python train.py --experts_per_token=4 --router_score="softmax" --n_kv_head=2 --vocab_size=2911 --init_std_up=0.0255 --init_std_down=0.0 --beta2=0.95 --weight_decay=0.1 --decay_fraction=0.934 --doc_mask=true --train_tokens=1110000000 --steps=4235
Below are experts of layer 4 (counted from 0) of a mixture-of-experts language model. Rows are named down (a neuron's output weights, with its number) and show model dimensions 0-255. Each number is 128 + 32 x the weight over its row's rms, rounded and kept within 0 to 255. Numbers have three digits each.
Before each expert's rows: "comes before" lists some tokens at least twice as common just after its tokens as in all text. This comes from a sample of Wikipedia text that the model never trained on. Tokens count by the router's weight.

# expert 245
comes before: " ", " D", " •", " P", " Born", " L"
down0:099112166144104095134125157073059117121193145158108164089188164122105104182147100144096103076102132172184117154138041133154155080127168088148170119068104109174052112080115129152075075145149075127158142102156070120112084107135139135145106154135076094146172132056113172192154096131130135112095131136127131148139095140191130082128160160088133115122155168116165172128101097164168123123160124088112093149141115183114100108098096131128098180092135133156113103161171141173109151117201142125076108112130108097137139131132143114100044183104114181094106105076064148153073117193166118094140150124145117119096177144107155128128161047135142175146156109129168115191185147135075125128118112118143101123108059133158141176115118131128176116085121159109159142097153104132126172156120079
down1:108148121148204162192109093154145094092146106170158126105112113127130104153202124147120099205137124101133186042147162106111142175131132131084115137168122114116127093143166173092126124095033145112127094155109139155120131157109111108057166121129105094064154150078130108117104106147143139127089136105052167156098126210148149155092136084056092141130154086163073135150092132169155151164119145105126137114137142111109113069140122121130125122106181130127129175184114056112047157090110135111117137142162132140089121123093052101102149124144111107114186158059091122143074130107124149094080075115112098136161130126082069110127205077172126082079152121141100136114135151115130130169153097064139176143051131151148109161123154155119140117127103150069161067096149135110113153112149102
down2:168134083120075179090166138121089131203180171172141146149127178098123126126124128111118128105123116177085118109158140162090117151090122134153125164126053115056148134116119142125136129106154172136092166154132092077149128182114198111083061123128100164199087109202123122042113137136177200105139074121122092122098168109088118122174127177148101144141113165149139122135054140101096108091095147173108156147121162124160202086131133139127164149175153161125073064124138171131179093169098133147044122124121147054165152099124156199132162156094143117186106121098154162128098095122152164171159120146143151152110077143103141160119108212129144175095138109135081161130158117108155100123164169150143108117114165124141144132119093132168127147142177132140156122073123175164160155079102136

# expert 11
comes before: " to", " by", " in", " as", " for", " with"
down1:183117083068112079141126148146172155162128060062151157202105097057094178172171123086120193120136067132124116137122132131131115117144084132122115105097173076089110083133102184096124100153135149110149143153189142156083121166110142162062161136126171120160175112114113098134078151154131099143166185135136136126125158175171140084134122142122172090143128113082076133139184165138113137108020154112139144181126099132098137195141149082108117133053098106165148152089127153100086163131196144084128112129107098100131174103119134146132187095128096089139120092102108072156116128188146106126127116122140120130145103174140146069138098128126157118180098121122145048170151151135134114150123176168165154139155116095103182132095145122046172118112112112148160126156174086173157138179077125
down2:137094119068127142128118124099099153168027172107119156123127138119126086150132073105088104166149145125079165113110130104115147106154154159137162173106151138159146063109138224171080128052105099101143147122058135138148142162151115064119150113117059170137141134155160142109144160147102066095088141200126132170135101111175041081133101116150170110106209137157117182177085150140112179165135121117155110097150143103143078077112064141092116129087134102057133097091142134130083084108114107114165144151109132147106093101099111186126124121073197139153113116079104208107127117128140062133108107089095141117112121124139121080106084131116088130149173118105158129089145110115089176115145153136130116114109179122114151115191130183076115092075106163162136123161129160125132176163094159
down3:145189164151084085172176169169099123149155112123128140050201110135162113130104065156149132175117157115114154158187166081167101138102058159130162141121159112102087144128128193162144158120081146189127158097141181175109132129041143113114095161162124085127240165144126117130160124133058095123126087107132115146114128123118110153118149128117113104125074170159126111065093125153142157130162110091126104115131140152138101075122088120124163098101120043055151121113106173098148065115124104095163139096129159074092146121099145139133142141165158159117160115114093185069162147114166081088133113103146175091168122163139202175181118116144063155187123143170094159067141106184123130157119154092150120086144146116144109133142153117138084094116154158115121098079160112132128140128087094

# expert 54
comes before: " ", " List", " S", " B", " D", " L"
down3:056137153120164201170145140123106148191121121146070156092094154126126086116108149093114097089085074130110125158125161128160122140089123110161122131111143150095076145130095211151134061109118191166162102141143073188174162108108129175156125154138113116183190138088117111153123108145171196168176123108070156130140108128108128142154202111169110085107076103148109100090118140122212122115123118134225143064130078115113120103122179103166170128113106189167138050094131155112140158149129146073092111170119090112101125144081163102137154115196158158106131162104072104116111141126126113077152109106172133123102097080179182129142087144086158159081185098110173108120141098160125109117147193099146141126111129187089184132137137131138120121114129120145124084117154158105116189135121160
down4:088132087117109128125085085084195114073131161148150117118133139141117133080131143105203105102129165136134147116143148128061141109129157072116165146110209134084162143168169105125129128061134131129073147107132088104123153115111110165119124133101113125101136153132197141100149112130111060111101179134166141126121172124130156118142145071191130128181114012197077112092109107124113208122127141147125132089147161111144149105095093189127147116114196109083091166124058112190120104134157116151163118113123167125133104114150124159127142138174128153132066141144170098135060111178109132155114153179139099148128072116153090104161141136159183099140133140137113069168077089110129115204145178144099112170100131144177147162104151087207111160110147126145098216152123111152123181146083167
down5:120153105190098169123169145110145094120193154163112153155102086109110111107125140151147069110143094132147077121185109095073122166166096148095116145137113132124147132111164087186189126160145172122084157117110112092102128140103098136044116122124088120150130129123084179000167134137166171146084090078115081146109144136081156145156108082166088157171134062139106177165136077162125128103106121148182142156118143116120155150077097097121164114139127188101101121108089126062192127119083123113133099135105138153102089171124112178076125097143157100133150200147102153143145146068160139163078179133138129049167113163130125133126142158064174155123122183134127153131165124185119072085141132132109132162160120138107140118131178114130110127182119107164197090128092124067144065126093143

# expert 74
comes before: ".", ",", "-", " is", " was", "°W"
down0:111178115040113094121142149095106139159137200081179172135073116143142161093156067142120133162125086105150093116122105142121151120137065096135151140189143114132105085118130114109055108151124111144054100135207168132106035168109136178163143122132082141123128132070205159180128136121132090162093114143090149118122144126105163154113115141145097129103118197125129074083180153124098116235109127126122123130096151156143153109151134134106096114132159136141156107052103072132120093196150176165119159151156176129133132082132085103084114128150131133114114165203125110138136149219097102145118168111109135068127094080122187125160074161172135078155142166139114120130179087151155130172085129150114139137131107096165086073149130122191127071129124129129126154134157116176120159137121106
down1:100113141164116107161117166174102148122080122155119146152149129082110059127102102135080138128072090121165131019125110114105111110148081125170147101159113097191141139090113111182123153117105094120066098122111126083086086147132059042093091095202193135119126143100122099138102136143178147109167135160141131134137107169189144122083123153148137106155137128110134110160166069162106087155090083105129190183087121074073147097137105099160144138104165118099120086115071164164142074164109150100158063132139134149081151118141117175102178173169170119140190033090191119144125150138089148120136149082098140198136187107124140149128134109142110151153150149162111123113097143092142095135092127130177054127182101164142156116154104114105160133082084120118108117153131152117141105194147122
down2:140216144151102115152144130165090119101094162132120099126137095148136139119121074139112118088126068142105189145092099108146135171124205150123171098109090044090159072141166167081113125148068127176163118131152128164108143120098101180180120166130132074122130100083190128158156133065105107094150170082183145143131082149143152118071133087096136092117125053156113115075129156142165150168156125131159127066139069166130128164064133163144164104136146085208055114122149141081095126163105135100088108162152083142131080047143106120173131122120092159113101101125132102146147077158155103124100130127066081090143130113144153083152100120106095116127166200195146122125133110153153166080083115124121091123131116089088130135119106115165178116119093079101106130082064147141149100106122086

# expert 24
comes before: "|", ",", ".", " and", ".\n\n", "%"
down1:101129157151161175129132132102129162144097142120079149130141208092097139108143107138076169171134152103170105109138139116179135086201155139096149084136124101121116068102088111115120123121101094125170142176116145131159157167155143155133208072131157151188198169109159166092133179146116117098067152157159195134153105094150099153106199091078098152148080139165140099168057113097109101166122128176135117127103118081103109156137144082162153121067089141101149080056031125165145167120140175120066111153116119171174138155092131088117121121121085110072076173072055083164151118122109123123112151080118155102081141117160144147100132123104141112123093089124162150167153086099127137169140155146139074132132137131112109151155156159153149109123095192128077111093146098094192136127183115
down2:104146140142137159118171218117113079105192113156108120149072113106102146129080093163103086119083105139101110146175058164152100155113099162148156141120071152116130132134138131151179153109125076118104116086099110157054118144141134185162142159115124111111121149219191120108138141141119142107147104117127082129169135120144160158125105084158131133125115163074072143122125166161192142115095114049135117103121149139163168120185113146165143087129143193142124182070125188076175115097174104160146162120125128148067095169062150094091075120048153132098076146171117043098094158105086143144089125185103103133149099133124115169080188132132108112098137114159127173085119132118161124084099079116131118147155102145097165130127150148119166198150115117097094164113105157119145105065119191
down3:102176084125123126111125150140155133124106191134086117106129107107123146154141150177138141149112136074137100178148136185154126124130159126140094100159079141109124163151114145156135150144116170223121116073148163095132087150131098176148201087121085139152127121175130160164090114109081070114113076192098194122183134130124197145148122172075101115079066079105097097120116120181131168096153194146125161126078105102174159110081136143134137068135124149169165114145121074175125120159146070056112131070133116136129106107143126155074114133155129146163143071162110067121135122156135072128118118120138141106133124240121125132090139144144156099130132094127053147125119167169068136134112144080104137152048140168079135128173155152125086138151116144158142031116168126081071099128141135

# expert 10
comes before: ",", "–", " |", ")\n", "\n", ")"
down2:164152087112148139130103086118083080107148111141111154131155075060081164076116187105087072127154117130161107135191078055133111126115122151148184145169156116066118088054104115066079152097114155166104124069050140133109171126131148152101105134090095174113120199122064065158124119087124120197173122120144085128170095042154174090158128168092118107105132127118058135123120131158171114137122161093108143088146169193167137106113121116127127164167122157048121165090163147181080090127101171083117121128100181138124128123132161132158151141156128135132148092133083138154138119091131155105153111139064178154130138102137165097107098109142127123128164126141110177115142110078089169120118067118146085120116145061133147149096165098099117110133070134104164148139177063161113144116105105
down3:078156094122099118095170153117124072118145121163139130062067110121115162159167174166172117105135114170118157048084139116186146078138198126153120088118116154141126051141185134093131121139146114122076164111131123141134083130103123160112124147112126137087128115147180134098086073184129108091126085158122124138187106059127145129182157195137131135115158097128156128110148109116181114155061165125113102153164165120163103184145145150127135100123106110184091116143144190138096135109123202142107117189136129130136090154106146149155071211038158184164155171156030165176125100153125150168145139085159099154116108127107157163128102092091139134110103171177170139153127103123087172086121067121158125161115082101065116073180120119143110112085133110115119134126142170150120091168116144
down4:074139200148065130105161125114154082150171149084139105129107125113085116135121110056144142107193113122190128165069118088147125122121126178098148122092132119093148150103143066111079116126076061075124100117146096077158143157170126130106098132124122062090158120147135141085081079139166149101103120158144171127131138120125129184100101124100139138161122142143126072117089107076101142127136122117086124091142154183181156093088126104126113123115082077133129148104080144117118102074235159128110134179084088155095165120184115127178158136092107080158171143172110106118113115126150139125113176127114128168146172085113122127107108146152150168092086168138118138157102173119125133153138192079161135065146163119142171091091100146144109106125159137151180097125082150131181029062067208

# expert 160
comes before: " in", " to", " by", " the", " as", " on"
down0:193163122098134080137151152163078141122087142105096155147156168160131152107116160115125163068106043140123105145153088107148122114119074107092174140134169118091133062187072108148108128136103134124144129197135145147156157122183072146160037098188124092186128148150085095079153102102083124110089123128118133191104106089139198118201166117148152103135157072111099096116128124160122174126163113090128131054121138162113136132097125157146161083089144047082132144113071159141137127171131166167158157118097079160106182132083129171166097093157084146139112075125138168112089119120112081094160151130131142126118112153100078124111158121129143079154145110154101158192143141202152131085102169105127088126158095127154181179123088110167137154125182092057104092103151157151116121105147119
down1:165133090156116131158120103145136147121068133095104116091083142137138111176184161104123098103127167138141108121190154111095141072119110160152123119060124101108118115116172098108165172113093144077227137157128129104090144113141170135134100123159152091099132098161087119141161100184197198053141173129102153108070177107105168140179097099150137177207137137166141117123174146152148086039157163181200166079116156168130172134101160132126131100121173136147112139093211146149103111100129097127164150110104160113159137141168103110128180187086146136148095107163176121150119050099175129087133165097098111195121098125129134150143107195150177127051166141174146118114102141141154138104142116118165163114156144109122152148118071147133162171130143149134107187150152147147109108087160165
down2:184130105169119085168156090119141128134135111100055144124082138120134152171117120124140175152192159091115111098196124124186108113139088166112150117165095192094112150087126131119065105091093105111138078159156100130158118100145069203137142161168047139081045117152176155155166145151112159157108160100140132117139139111100105124123034100119087144175107142151134144146076148161120147089189153148158143125132134164160094074131066103107155126168100117087136143124103167144042119191129100153087115152137119139130194148121162122111185075073084129136127155083106175154127118111114158118124159177145175129136167117116113146139145141149086131136164140151073093108118158082147170147167145114158162077100153135106102129202106109117106166134134145148105077104216125105092197081137141

# expert 118
comes before: " to", " the", " by", " in", " a", " that"
down0:161106207152136160140148178109142137106133127179115176153053074136048127131120133083130127208150147138169129130101155139158136134148134134110206166111143102125106141117160131115151175174116138146150134151119129130135080124106129086127115108114094080196118134145157168169126102111160147123140133141114110084141147171109140077098111099146149079061153095121143066129104128100098109116118200107140123151184123133147105127119177091142149189107104142114072186140113101098121156132130141163112105097110103154094128095188193166186084133113124091110097108139030121119127142090130140135121116092064128128111103061178079146134115169154183137106127154147107075164125119144118112091075152122140154094094121150104064119102102205057155051102157166180130099171120181118140137169159218
down1:163129118138102127042070190162139150120101122097155100150068184129125111137080110142192097094069082107090087131096159098106127096198155162143102147114104118175193104126131140181113123098150123132147130127130127146150123117144096200120100142167085137118094134095084135245175155170113063157137176135127135094110131137092123114174151187099122151117171136109140125154037114139139133131139121096153148152116096126134078076151185114112038170140105176128106150122111115157168140119164144133132104135152090129139158109104166114081159178118132127083106134071165080122164092099129095170107116043119098163130134123146120098152148131131147142133166113085092115137155142078122131135144092168197108114112110105064177133113147166138113117077111119169137234172103116136068101135147099
down2:104136058082173138177112111118099159143177093125162119088145115109150116149135191143128175130126114089071153150090126135113183112158120114088100061172158149156125095101116151151163108089064125092091091118115137111192147155196160119116121084131157162123206151083109165119096102108157175114176159043119157154088152171174152121118180122164098106167083149104095128119139179082182146125151129201105126095087141091162142207120116150131174141109078127143205147149118177132079148136149094171164145155097149097157072128137108130182128082150133102143104108144136129128185105134163124200150158156182147086110136156208152121112125107151109180138122119094151189177090156142147126096207107112134104181159182137145107114165133154176150115106163123122132136137121153104091098129112107

# expert 112
comes before: " in", ",", " for", " against", "ing", " to"
down0:135113146073177101160124116149131134143117100094123180190142121166112147141138112135086151162139167137120155080103123160106110082088159067116113115112182159105120152069095112145145131078111152213132134095175119169130045083120181173125089132104188136045090139130121116127179142110169156064141139142103070164122155120115152172115103116132088144136143166109149127154165142121114114073107112134087159088128137168107096057089153168093109100110139083080176157106107104115127107168130059101114186146114076121112136120096104123118208082102129132140151078087150191063136121149084086135155088102075105134071091119147148106135136131095135166163166125106116162171167110111123146174199103163184156127130103096117103112142097189150150097127142234162136126138099138067094140115129121
down1:138133058113167116163133151110093162117148137135145122158141115104140096126112101151137084170138119123102174150157100085135113189168163196093104091056102182159133169055131142170149088179116087120150208155139113160105155155133151066149090142155122107202142151099126162143147115155132133153097089128120114172126086146130122065128195149110105093133117190072099075164149071050110103176121118138166177126081129085153177152144115211092136168081082149143080108153033177107129136117127096157104104180126111140161177109143111085111091160129142091163105166111137164136163185118097126147120144112127128137161122145124190173144139178154076110147129172101147156178134106109175148151085127154122067092131092159141128105152090112130138137173138103130124099098188123075108092095154149
down2:066138152107099094132095089168071098135137123076164112074112089127135185123112166157097110147113109176163086132150080109105201196159118125110110125149132125109140138157099114186123151170132113127122116206107066155131151139058128154109136140134168134135168074108128091110078159134111134160121187128084129127171187149148126122149119117094194124150062115144105142111124131126124085151124135129112157123142132095161158093080122153092141103209219129106121119094127124112146086129104177145094161060157078128107140130114114129149113108137109137159117115110140119104132169116162102184046163093094161135164120153126184118149173088145173069074128175170143118180155076120123146123089187066114168137103102125163118108158123143177108132060123143102135073175116086145126038213110146

# expert 92
comes before: " ", " •", " Born", " Country", " P", " Coordinates"
down0:074145041137133131119105176146074152168119150169115124163129094190077093121130162081120125150155139139102162148145096145162087108125213114144089059118110107093122121132157124143159096127111144168117119115155101075154124085107138116117112184142162119136122081105123080057110096119127145160122082149141110143110141099106103121104088140135146151147112120143132104100164187122134169158113140132080141125076079109136125133116117117104100120103165090136160106172126113086191143173106163122126062120126053159151114143133130115050061127192079110088092180167175190133101161083194102178175162109181130128148139127106176138168175127074139113159169111117112102095135180106150127094135080146087094042144164111094126076117104115103173121150100067100156080076182112181097102079107133
down1:155121137078155142130124107154145144114155128135140074162149181071149125125162121070123115111142126133150162157103122099085170102179135154143154164112143117163132116146171084095111079163151088174194080142141121167133132140135096140146098205177089095153122152171128127207170140122159146177192143158130159114120143097147112110160146163080119117107120142104115060089162112124093057162191106073152142137106144128131138097116075136140130164096130112075147078071141169135097093105171047115156189116139118127090107128047126130108078116116160133108147190072104161112139081164152122175108154100141135059147155106101152109139128150107138167116114124164116089121149088151067148128164177171156104103098163073157173147142052079144202089178100126138121143118133125201148089173187134
down2:088137115119110052146168106089127133126170155062057077129151097117122177120150087093181161111132188135127137148198094098126163143134170120118162140121135103165121127121153104125105105192118112106153106123159082165157111085130112141097139146100148139153105140114138097181176170119192111141119131044141167114155163192106166116089091096155164153173158160063067139067078143173103105135149065165103149083126056134031138108135106114124152111143188144106142111087084183105126053131124158099141123098067146108130097138092137087120137091185122147095160177130183156132189105112164107146183136131132020166138101138131136136124179135164137131069111129095141116112079118148146076152142143125134132159119116088128113119081125121137140088106117130119168085103117107126155091166177142

# expert 23
comes before: " of", ",", " in", ".", "ly", ".\n\n"
down1:183129178147099072081110070114143186111080105158114103140077122125114127087128139147113148095171090158125074167115122140088117128149097119122177092136097155126154146092173097124144135113141108084138121080126144147100077154186127137105085168090075136078138140131154171097112115064147116111129091168129108167142151148119055097139123129114118155225103171147143104103092137157111249104176150160124127086178130125086180107167108195143160139126175128156091158113105071112176105158121152183125110184112080188150160169168126145139086175128104091156065111131120142111104102146179084110126121153138172195095100060123150180147119126180116136103143099142122057159164138138163157115166108117097127159113170114141123110124128204154039088105158166116146136119117124100119129130137144
down2:160145215131160083106088110147087147138132125140089113108080149132130172124098142102137157152164102054106128123100115122094115109104148120098128131084124112098129133145126165126123120075106141058138109086107104132108128154108119114139177160090140070151062103173123191193112110150105143139170134175097082144133176151133088118218139123168090222144140158109149109098147131153133177078128135162183120150157108122074163129150092121152126136148131176121092141140085164096116099093080141155157163136117089105182129148109121129101128072162141144145136215056150021167137089131144123069106132128125136113110136126060095139113144163141116118121105074149162120175117107080135101177165139134171130195192153108128127197144095140088095089125177121133148153046083192095120133156104120
down3:100108099123183125167120133089173088135134095110137188118120166140101112099201171146120109081164116179172086203092114141147117146088116084114153092132144130147156112150108098113131183159149108151194193105100073079091175089069084108119154133134091151126148093160132110101115124034139136139138091111093119157117143123123142091143133093133143097129093123156149126115133124137146074064136148158104093153150095062083114127107166110148174111129154127109086160096105162099148187182147132221177144146150138123111134115138150118076150029192126142137130042182134201129112179143117120154158136173147142184153166183167120106132117094078098144151165132088084133092096116114131115157064165165102175124080121109121080150077137151108110147130145065129131085160136136168137146103146152

# expert 138
comes before: " be", " the", " have", " a", " not", " make"
down0:086069146148083146110109115099134119160087133139117134087047120181140159117125150122135108163142080148190113138152120110155062163148139088135100113140159106148147089148163138136093063131086141119118155119103043143169154133199159087097102114111147193149139190129123065087115198169156152164128112120065068154129110087184122129138162115111166100160137123151119073154163103186164135111193094115158080125145134138139155145149143138157131095130164098119135169151111097164150085134141116117139097084105136145115120144111095149106159085176137090086137116065113125120116141088190155125124110132140146188165118112170196099189128072117112106199148135182140186148127106194125132131125103097198184131128130112119067139142148100139139073133200113148141178109117113173156133210101068
down1:143080118174116105159130066157154127140107131082119127046112189158199068144118133101089132097153115175103137146107170157113157131179110133107107079173079148176108134165157147132149115047136175139085125106162068126150161111119131089106135097137118090129153107127130120130076151128143097149146194133121095197176197128145165136117143134144168125174129190202145073122111133106168118153168154075130105150126128118145088093134141104133136093154137130137122088124102130130100159116164144171159151167115144120174075159105108144075219126159146102141076168110134115173166153144198058152108064090151110141187138132155210130150102169119164083137103158158140150133149131146081081080134113106111127112112139113155036141108119111108150058149149107092129163115110083122150112102207111
down2:152179134094127122153081133157083153129134115127152063103102154122085129161146141137137137043170116163184107094084099155086052110094087159113116106103045116132109171114170135082107100093113108083113184132138143139061111100082130134112102038095076127107090092125140110091083136075141105156175110094095130153166159153073141092044168078110112089123052120135169093180118101118152131151097141079095125184104105135062157180102115138150141171166168145156098101102131108102165147176091131126158088192079102131130156155144108109133109152109123089145159134120078100142136118137109161165125080152121189127145109103100152096110114073090111087151092107134163153113106175126111112081180167104115137083103125139110107141075074139099120059133089093169113119155143144131170088094149141

# expert 149
comes before: "ed", "ated", "ing", "ate", "ation", "ved"
down0:121140135130097136138209081090113163164071174171082098133146154092111135125222113116143106170083167119152126162132064112162142128180132126084145129122190131109182100163125184112071090156148109087117185124180120102188080113125137145145152112165103168134190145127106148097060135116139110158150196150137103140158140165109121059127098120084150106123113121142132139054173148170117116105145135202100112101157094126086086104092171115167083142148162171139038091147151064111137110123138118178146140138080120121142053140089144171128131140123105104135122107146107137103146124126055136142220126126087167136157074130102130112132095107120102174088166132153149132099095120102135150128161169071165122097085134094135111180135089113079063077117151109101142138164140099119148061119152149
down1:128098121190164125145125117117121110133150143119145092155224143122112160090158095111122130148125100157128140166115135120130154115117128181126082152195101102123199108135153159160094226082124126106164127155140115135130112128144108122114171152092172164139053134113126141116146130160039212068093083133105175074103154094120172175130040121110126089151091104170153097146097101082167164121103174125168095084145071145158145127165192089117120178145066137110156111073141111187157112134120110124097103138182117147119127149124155191140144144143124094184134142115144085098121212071094160065134122109190146159085116094124123115132139079139157117125142123113121139177127193074104172131118149082074149160148137135165087077105127117114126112096137144139179092117164085144116156099182119
down2:162118156129134112076165135076189128146117098153131120113098080154150127115089170106048119177100147137170150145119114132113145124127123158077101140120139109124136132159076112107114076152155147091090077119088093148101172163093102165125112159175094072159127139209141138148160152051042151131165090114172104121118164182122134134121124125070150166147122147139142148172151127052136072115167180092170150158104128081151141132154158084200148146085177111102066106164116105177118137154121105139159164061158132133138167109129046176116162133105125115148125135126089124126163150125130132100155178074113131111129106101095144016108095142099129158107091120078154165113123175081133119119173119146145149095092157139160121157077130164082139110155154209080112117063108142149164165113160085